{"n_experts": 64, "d_shared_expert": 64, "activation": "swiglu", "moe_layers": [2, 3, 4, 5, 6, 7], "normalize_top_k": false, "balance_bias": true, "vocab_size": 16384, "norm": "rmsnorm", "beta2": 0.95, "batch_tokens": 131072, "train_tokens": 729400000}
Below are experts of layer 3 (counted from 0) of a mixture-of-experts language model. Rows are named gate (a neuron's input weights, with its number), up (a neuron's input weights, with its number) and show model dimensions 0-191. Each number is 128 + 24 x the weight over its row's rms, rounded and kept within 0 to 255. Numbers have three digits each.
Before each expert's rows: "gets" lists some tokens that make up at least twice as much of what it gets as of all text. This comes from a sample of Wikipedia text that the model never trained on. Tokens count by the router's weight.

# expert 12
gets: ",", " the", " (", " The", ".\n\n", " |\n"
gate0:118139115186094140134144129131151140131153124108158179111135179090162115115093105132156093106121124156120119086132132100111127095182122118120107151131112137088110176136159135104130112090156128147117106152142124125134136087154115105132124110124090129157178132176135110125099111169125135128113153068086125139154134120147119156125084136149104104141116130210127127122113132121160149151165106163188119108124156129126117103171146118169164118085142148126085148124122101126138104141160145146135177125132135126153159115111131133116159139114122115130123088114141134147124070161122110141
up0:142127140071163134129142108163102144111127117126154136143120136142109124095148126168141131130122152148135153130105129128164119097101139115137160130128155118132112115108136117111139146116153156136101158106103137126113103122103135163153142105129142139063126101133089120132134154132107107131115101131138162128067146107145126088165119158107142158111156033152090130139129087138181099099142135166096153116116113112114166156121119143097155091163120137155144184148166146141162111121110116127097185176158116121157160135116069137154148122108163123136122124134142137121121179121152112111

# expert 63
gets: ";", " ", " in", "\n", ")\n", " with"
gate0:129103132149138121124098193172094150147151115121144094147127135133142102088144113177090119115107118099120163130122077098129135115152144124137191098120121143126120128147143092140116138134102071148134143080100105087141144098123107125164169114128128130112128123120160079131145144141164127135095136161138111147193123136151142121075105122131126139118139141120103157115153142134107135103147155142089088160108133102103129173135124089106116125096103122125103130138112099153096135135119167115129156149112148109113143169139190094151139171164083145125148120123145185137101126127110136116
up0:127092139110107129111138135112105120123102114165133092112133101173127099107143093163109132062107154087154128100107138099167126167164124148131147147110150170147129119166163106142065128069102129158166119163151100141095113123152116129155163137099094117083104127100148106140138078145151136108110124130106139161153136149133144118125108118123125137128105113133158149108146086154070106146178131097122144113127121077150105121115158127137099122109095145149084107148135133119119109160131127105145131106133123114114123153147116119151125146151128143123132150121157167106090142093060103106

# expert 54
gets: " of", "\n", "-", "4", "2", "19"
gate0:137098121158121104155113178101052141130114124121115147152152114086119142131136083149140102158107125152137104169120165093147108066112115161152114145147155106099167141094142161141167129110135123131138137124123146130121110156147133133137171125109155124114131152124107122156122139130161087101154120172126159117124070120121131090154056145130123135128133078129188154122126118143123136132138111162079118139144139130104148120108112195154133126142108104162120163094145124110084097135165124158117117111121087106135119146109114122129136128098103148116113104078125111141169159126125137136
up0:101134148112116105155117106126119116113150125132103108086156131146124122134115147147124102102139146101124136104144126113117136188112126095115149130112146110154160137144097115157086118161080148120122144161129151112129103120122080125161136101104167130122139124130136135124085080119137106140109177149146149129132158062120158123119088129161082149098147129167110188185129067139126141095141118140123141134059103087120127159145113112123130158185117145081136075136144114139114121141108067113154130143151165122099115140134130146145104097117147122147141124115094152129093145107134154125

# expert 9
gets: ".", " In", " a", "In", "5", " January"
gate0:104099139162131162101099161117119153109133175162133129136131149117131121118100146117097116156132133123098108105123114098108110155073100132091133116146115132166097169151138085087161115172067185110124128173152143159109125145103107135141146143099177103127156140171154084098138094132102121114123116105123096114086114119135115106124131148105107118167129092163127136128118108137091148102130152113161109161118136146131189071080148111137128101148132140140128155090109112189116130110136084116097109123144087153098121141116109122125135141127142114132116142145146137162126099137111139149
up0:094072112174088124115152062144143116126103098150122103129096094142119123107112140096143114115111145098105113140120140109122141138120127116100129107142137104105096167141118073149117103142086153171113130170121114098121142173112140070148127122127133121152106090158136102120134103131094142099181158122118120172149130126144109124125148147100149151135138087127131134113128142142150146169110146108172152164138149125123119130132149088153114059102161131112088148127129105152130113124131115114141083154177101151137143142064095109135162167164100097129131148130156138151134119138109148114

# expert 30
gets: ",", ")", "),", ".\n\n", " –", " Sp"
gate1:081159175109141147120100132122089162135114143130164144147099119151099085110099136093131108148149144103090148129102154111104137119163115131095095144155124153095151096094176095088176133142139128144117119149085141088094139061115130143164151109147120125132135131128168130114165164159115147133130127145134129107142110159130132090176136156100131114162128112095148142123112149105131117078105119097157116096104124134121167130137130119134146132115161167148145134158084122133097142117117119097065161085139145091142119115121139127113140086134161103095148134136143131099170142130104145159
up1:109142153105150125104124087109118140139126134115117109138122141131121127119114131149100129154105161144105125137149126141152144158129138116078171124161097133079188156103112136104178145140146147105094146089080138143141155119104126151157103126152122155161162111134106152134130157143127106157104089131129115068163126141157130116179103143099174096095125111139172133102117112106128102096136123131172155100158106143100150098107122113104098132081157103154144122146108156124167166139106080144123172132121099110136107128104107102113111105123143081080171145134116174131139107112148131112

# expert 17
gets: " the", "==", "201", "0", " between", "9"
gate11:115104110138139131146084175132145124134177122100141102133127069134096102123130080140129150153128165137119129141105098147167138143146113184093153136139103158153108135130111169132116124080068130200060119150155135156133156167125133140142150098099094121159131133136149139109126154114140104102159113123172108151129113115139128130119119124151163111154157128129137144167139134143123109140110140134190130146147178133102109125126084120144130126124123117145086123149147106098138141116108074115152094138103133130146148183139118122090138115169100163126123144131133176136135177123129123116
up11:132112128124106103113143144183126107103133165122092103115142082150156136128104159121073190121138161091114134115084166106139110084132150122106153118148106111156134115112110145110143140182140102098160132102097112161134127103141107143153139135143165142127187103117167096142135117094146098118119119136080114137153125104141129114159120127116107128091096152173143158152095101074141116143129110127094070148140098145134118166115115150138100179118144152142107106129094135141089141116119175090120123131144175106103119124117140125168106130136102147092161125130118099113124120149120108138

# expert 57
gets: " \"", " was", "1", " to", " a", " as"
gate0:093120132152108151149106121170084140131170142172104102133144098126155126124124083142089129132108110104113151068146108126123114092150111133134141128118180144085163131077137130128109091103151112154119116131109148143105144111134110153126114103126171094094124131144155082105129142168152168127136145157087098177175097104091158128134144140098123115134168090140133140165137127141112102089099078061110146120162108179118127134137135135124157161102106147143110150153135118123131126116129114119118093146143152113144157125148137131162141110160107108141131112125166142082113159145151104140
up0:117118104112129155124134140162138120097147151106108118120152137166118157124133161141105190128121134111108141096148125144101147127156130113163137128149103129140149154121100158106131130099107099162170144156132113150131157093117132136091085114136131140116183062116096100120125095104119145187145148106142140144156109132127132151069095128119138140115135097112140101134118113125109160121136124102125112139085099143158121121133108121183133118121087123143134108127106134112088127159145153126098217113156144156132155125158176170146100140125102132172131122171127138094113172162090113158

# expert 60
gets: "ic", " and", "u", " Mc", " I", " the"
gate0:143127117117148130133145158094113156116132147089118180138151129161139090101137105121100113104110121149114110129115154147137115128147101138112150134110129125114109151101080152102084119172078098133149136159119122109155099116155130135122136093120114106124117142128096164111097125146120160144191118164130132127152136164098139165113110127139123044137133164107107140163153180067164140105154117138108105109108150125085110126078131186121149148074120134135128147140131115092146114115094132098110140133115136140126111139135133069111130110120124087101154134078156083102141143129122147139
up0:134127171111116087143131163148119107178110100133131136180107161107136105155141083167087122158113124122134124127126155122119133141151144101157134130132092135135145154155132125112133130123084112133157142123076135143136130107126110129141121164164130102155080120074111108138129061147159125166104136143101142135162092138146098116161164122124118107104082132150082106139132154128087117104095128171123108111108178109077119164105099122141151148152123130137091157115159120166142090140134118140119116124160100134167138157073158150113124121143148155138130133116075090096140093141118117124

# expert 50
gets: "|", "%", "ly", "em", "an", "I"
gate1:081126130152084115133120168158124089152176137146159097180111090121172138093107141129101138135128137095082163119149124126140096103113086157122136132083158167122120132105123117114147082141128117132117079124110158162105128120130133159110132108128149075135137149152105115087099135139132159141144142139093094172141122131079180149151121169093122089162181104115133157143116144128119155110086091115160102142159147135131128133149136161137158162128129142139095156117128094092105092095136122116143121127108143101145137172136127152157142095146138128135134109109141144136127142178123113146
up1:099136129185111109135121177117106144092122138140172078154135093130155139167116114124140102110133135125134133109151098097097149118128119138127120163129095137168090110124128146097195133115161102171059154146136156124156123091141131124124146123119123120076169160118104122114156132100095129137113169095114110114154135106141129131139161105138148128162163114111195134124101142131076163133128111160150139102153174131136087086120134155066146106162101117125139130140147150125127113120129175133132122105132123119143098134170155147110158156135133134174127136133103141130105161134113121105

# expert 21
gets: "|", "al", "l", "el", "t", "E"
gate1:135144120129130115117074090127172132113146099183140140122106099125137093125134085180100129171111137113112110141171120109138104136099113151148135156127092143118123155128126143086100124072085119157130106097150170144150130151141120135138135123118136152113135119171152150138098054096133123138109151114095088119138141146161128154074072163164122127144133084141157102111103152130084123134119148161146145169088130157096142145148117126164135102121102130133105152101145116094139143155077091122131134128119123074141113132130116184126112102143148122146152112123145130140120127146116166120
up1:125121110121094120142154148145112137126134143126112117126125134092147142105091144095194120096108106111150149163139096117108137154145116151142161158128060111131156128178109132147140092083140130093142131125112149152124162136123140129089092120118116131142129169083136123112141097144127134104103172098125127164077122149147112121155089114113150147107135149138166172128096072148127128157169101152078122090136087100100115123148169143110085131123150141151084155072132121069137125125141161103128125091149104123116139119112127144139099102121132157154127125136144143117121137104073107136

# expert 19
gets: " ", " is", " a", "\n\n", " =\n\n", ")"
gate0:134151102104141103123115184174105151133114102129168113166143103118112122148133137121109094093101098143115125079166104142124134140154120107131140128104130091114135118112140107129142142126173117136110144108129121109164120085179169119119147145128095140145127114139156139141117152152111094127147084120104146109146122129080168111124183122111125131133137142128160113155141121119126141097079111120164122088133148115145143097158085143084143138121112139096108161130131084130136115117048097154113134118100132143193217106147130093154125136101119140148150141142127129090131127093144107124
up0:110146131141129100130119115126081108117108144115107124089162127097161125115116129095141056176132142119117156156137123102141106100092127118098121115148155148099130188179103160151117133121110155160106125143105125136124121113113122147130140129108144152155111127115110110164090117102169125102138124119147111102076128148165104162098135160137147141129096117086128134100120144112124089134176123158095136149140124136113134145118167166123128115137183134126130107104145141119083151131147156156142147161160129103113084163123063160138131105120157130109148108110083152140115078136076134076

# expert 11
gets: ".", ":", ".\n\n", "-", ".\n", ","
gate1:128078130168059099127140105116078098217128104166118123110115167143153106104121140117145120113130127119130138177105162137140104115112118118143152121122122122149155146132154137152175133101121076127134084145143102103105103141136100131141128119154145140153102137133139131138146134131143123138129175144133115180131121134109125126121087161120123071125141120152129141133146129168152137125132126139110160111178122112129107151116101167133107127103136133130086088146128115123158112130109112105081127146133104110092086145143077188133148137110068178153150128124146148125129096152163149099
up1:129143127113106146140119159106123143117140114146116157119131104115134129135122148153148172110137133122147111173108045107110113149119132132091117094142103103164086164122186161138118140086122122146159118125148108146145129113115155125116125114135111114105114133137146112130116102129124138136146107147128104098137129179086120114079202075133127103141144142172101141125132115113137109096117128145105068141146146130115161164173112154148146109083121141135120188143126119135152108120147122150156153109124148100167181087125142142141156170122188169147110132114178103115142128109101142127

# expert 61
gets: " first", " the", " also", " National", " other", " only"
gate0:135124101149103136127129127141121131142122140187141111136148067098095117135159144116113143073125107127134110107148085116154123121141153172149135158119129148143141151114167094121088080097132149122153170127133119178102106140109139145095126129127108112142119115127156136136109120106111116131143170100112129162143131151143126153165151122173110145121132131148140131128140145182152105153111126121171135168106142091138157134175133127150149138078188123151123099173131121173148162122096098174075104100105162153095144128161122136157154095111082142144126159124138123108087110106137113095
up0:143145133125138127146153140136112134126149119118144127121125193169145142119135139080135133171159119146121103116078154148171138107109107132128158133118152093116091132151137143128152155109118116147157101123166124123142115189149114103115096109122134122161092132143125173118193153124106120139065079122158098109110115117113133127144134125149156101126133119141106109118125126158111096143146188120113100143068110168147135132107154048137122132150105152129148108118103122093145107125191106104100137104118138109147164118139131128139105150116147148133140086122168168134156122134157177139

# expert 55
gets: " of", "7", "5", " in", "6", "201"
gate0:139151166118159115130090171114117118134135106104152141106119151158103137143125096179157101104154124116135131150103109164103103142128123156166114139149099108130102148097150165108106156127144119101091109153087126128126139138136109114115156117118081134117108106158128118111127161106139125163136144112152088119174108163141125098139138149147123087141150146193184152143112104097177182156098108126091100161189156141152147155142158140152151138123149157151142077165138111131139125141091112149120162134135166134136142102159125100157111140129100170115141127136126168108118139120110130168
up0:112146172171113112138160172123115137086076128119113140151112087159121139133129143095146075109141117133132133145130091128149111109139128109113071103107121128151159164114136123141166120147086139162133112120136131119082143134125158159110120158136140091163096115101121138140110200126116114114160133116159111129091109165117135166133192157112107137148152148146141154144121128132167111110113110078158101114112171133084125137155157106103160103121101128158101130188171148102113121132142146192113113127137108128132119089138108150098135121092144126163163120138129123114110151116141151122

# expert 37
gets: ".", "j", "s", "t", "'", "k"
gate0:124117129095100131094136151127110147102121139137146162148066125103122112148102084096136113149143097164146121156162179090103145094109127141111111103149097112124125195130118141131183122158134135160125116102148149144144127138124121105059088140143121125115098147125096104110096189137105109116143136099136140102151111117093115119098142125113107127090140136165174156123124125104115161142096131162143138150126161138135152151143139147173109155093112149140150138101119105124136069130146145071093150095164114114142121098122166139149131148125107136119132130153101106117184129143103164126
up0:136139147102112106126122114121120140137162126131151112113153138099121138152128132179128158103119148103140120129100114141079139164111140104158119103127127112161141151128127148105141123175136119191141112105118115140125129131150072140170139124122106100143116127127149143133134128085130154158093123173142112113130125141110124129136157140056108148169146135121123140128164158126104120120096117099177133068107108147104147120152113131131113119142098153091121148073180105129113158152079105141195094133137164117185141086132129133128124104088146127161157135122165162115120191122112107092

# expert 36
gets: " to", " the", " be", " (", "8", "ic"
gate0:086097140135099122154134152120090081153165146133164112170087108124149133089095142122127129142117132084088163118171141128146102101109081156151144147100172162126121141093139128104140096110134095102129085121109158156090120119125114154109131105116136097138118127158121104091113147146140164143138140137092091154152117131104164125149102154103129096161174097078128157165123140127145157099109094134147120120155133128115167127166121182156156151106102151136091150131112093107105089097136105112130115138100141088128117149129110135153139109162128090128132102112138136127120170162119119164
up0:139119092124111149120101105153116139152146139108134139156077104120115159113133162128150105144135115124112175058108180117125144123148124102096132102150113110144082132160127149113110104148095109134128102144141162139147141123115063115119118086125134147119101145121140142115113190125109142110111141095145091129155141068144114138113135084109128159171154106109137178106119088118151106142153134166162157132128109092075106154160159139115112101090060156088122094138093156174103154109143122163112131117115124151124128104117159125129116130115106134134117126142124110142177128110127113143

# expert 43
gets: ".", "==", ".\n\n", " has", "===", " |"
gate1:115130135133116153133115166186102116152120125179118134152142159216156131105118073151144127160113127119126123149120122106117107155106123112142099111097097145171111128093124099125108112088142126150105122128091113149131165104155160159123165129140118099111129126104122118123123156124079127120151130147132135123118105117094135175163109148116093092110117084092127155157147130115142123105103118169135091151165140088155135104096095134144143116126080115093133180069150145112120137107117134137129158148119184088138101134167128168146141126093166142131107111100136137133111145125141106116
up1:129139114130101123151149102124108126107106098150156121144129088111092163123154169108123133171126111088140109161131123141120149143096129152174128110138147116085102139163137168103151135141144091139134119117197144111146126151093130100129151095122067114097109170174130134122132096122113152103118120141099125125116143125165141126134130152117123159123136114097105174125151114150096124166135166100116095107082170111154112128127107050092102207119143112122146129125133133120110153135150112149124104141127121111157179103137094165115132148120132124150155115104148148140090114175116134102

# expert 59
gets: " a", ")\n", " by", "\n", " August", " September"
gate11:119099132079111173127125165118166152076155127140093141137120157084127112111147162148134210098117120116137118148110157124171132142112115131145108135136180135086110133134131119121102154120139083117159105128139131132080144063120152135159131106119110098122130132145124096135149139155103112119090133140120141144137120109101146142094062125112118110127134116095146113108157111094097149147068127148139124108110137106136088083107121144113146135145144147130120148146090136123138170120127127147144181149129166121170156119122091117130125072164113081115106104116139124116122103127085136159
up11:141140177162097104130138142145112123115136095099090123157142107150152119116116075089104150157137135147161141108096105111153116133080165101113130127130100136128121160107100174145154125139106127173160139145138143128109119157149153126121172148104179125151093156141139144130134110143123108140140153113142162150118098089119117116122085083149142117121118131106104117146130103153104178170098124128107149138173165126124126105091119101071126117116159188124115114131158114112098084107137157204124154105157125123134137162161138112111116126134109115131105125147183122106103154163123128116

# expert 7
gets: "|", " ", " the", "w", "ac", "-f"
gate0:083123127139103093154120141141100096149159147147164096164102093133166148103105126134117145134120120080082172140156128132145081109128095162147140141094156183120118154117138105096121093152124110104131087120117138151125109127140103158107105100095162080132123133156100098090092150140124160139152152156099105157173115134099168132146096157098118111175163096122118150159134144105133147088085090101142115120146148140117124134162115156119148139104125126133094133114121076085105098103140113090133111125108160097130141141122118127142152100157140125138125106113146146108125163159114119162
up0:149182163179151137143139099116125132104132127113132089110134173138140117134109111157108113165117123140159130139139129132128104116094116144115114126139134092132143118096188125156146099120132095144095124114127126135147142115176134138100146056111115108149079093135122161125126149155164122112158121123117097094158111120161164133134131129110149128155125104078149127126132077099157143119078113085143132138142142135150161120135126083119139190161143109171142151116101170104155106120120103134140149098143126117137141146134144090118180100186114083102166073119128137137133147125138156140

# expert 32
gets: " ", " |\n", "|", ":", " by", " ("
gate1:132148126144105082090142130138141110124144121155124092174074098097116137090133104115123073076132135093107123134140096087133138148140092151118128088072119134134156131113164107117172067126156064117140127130143158181160122176132108139125112124115123099121124116136142099112122153131169145108162153095122154123140111093131143134138090113097091115123117123118125119135106119139145129164116096089149102172116148158130113100130126101154139136112133128106126130138130144121111125129111079088170126130113162117134148176145107102139124109179196143102130105122118100120092117138131119099
up1:128146116157105092109138159132130128111135131146120076169080096096105123092134109124139074092128120108119116130128112089130146147143110145119113099082112134141193117101159117107170068132137066111121132121141176174166144162149105132124117142110118094117124111133152095127120142145139123119154151087121148128139119096131147137125121123104083128128119148127111111120107123141148133164102100068160095167105127160134131092118126093155128133111127113100136132144132161129121106116110091095156136124119154120133179186141104110120131112181189157103142121119138113112094125104152113092

# expert 49
gets: "0", "1", "2", "3", "born", "6"
gate0:144125117089113126137113113145095118084107124152140116160117126119112131089143110123102146192128130133121134112186107093103087136176132124102145151104141106105176133162088131112168112159087126131131127135101127138082175151104103133107126113120178088152154122108118171117086141174077135115146132140108148168088144164139116143141126128106092133124119152087135092143144145127136133126174114143130115097109112133124164164088127129084119126145114168135123109117148120102101119114177115070100145160137158131146107105111156146147141110132102114121123105126143114088119156129188122121
up0:109144118065109133139100147125114103114086107166123128073133135116117152143124148114121097099158108147126139143120180121123100150086139126121113085117154127115119135153088093129127124112164097101147123122078141118128133135104094127127102117126135163086152136136148139097099127124123124119119145136129139088117129138143112132084033122124054169123150153136109143144129092136113132093121129089133112164080111148124093141133139110052147103138153100121163135132133114149115107122139123148139166111131150147106110122176141177111142121126146149100125114150165100137169169131124125155

# expert 15
gets: " the", "The", " The", " was", " an", " began"
gate0:086136137163090103152118163136079092152156128171170117165083105148159136106108129137123128125109134108084158123132109128137081110102081156142133140086134138134101150110149112107135081100142109111131091108110173147118112104122127145114116098106127079134102122148121100093099122142127153130153136126106090169151120139100159138142124176111126092172176111104134133156117144111115151105087092115165112112152143152152163102154142162153155142113110142129092140109162090108108088088148089120125122127104146083128123150157129119166149094144148116143137112107122145119115151163122123145
up0:113106149110136094120182127146095131111158150174122118095095148125097143140136110122076131148126136125122102143120127108150125134154111133150084095158111121092146121164112167147135138154104064116127135178132122148115087136108125126129160143118171099133130142113147159128145108147149129153145166198141173116074091131116125112095098099127107146136148103150114114131129078142125132160121137129130142160164124155179136158147086126140115145137132113138148115129096147146131126120115162119064153153197090132137167112134109111140129161130098153131136130145159093096092105104119138107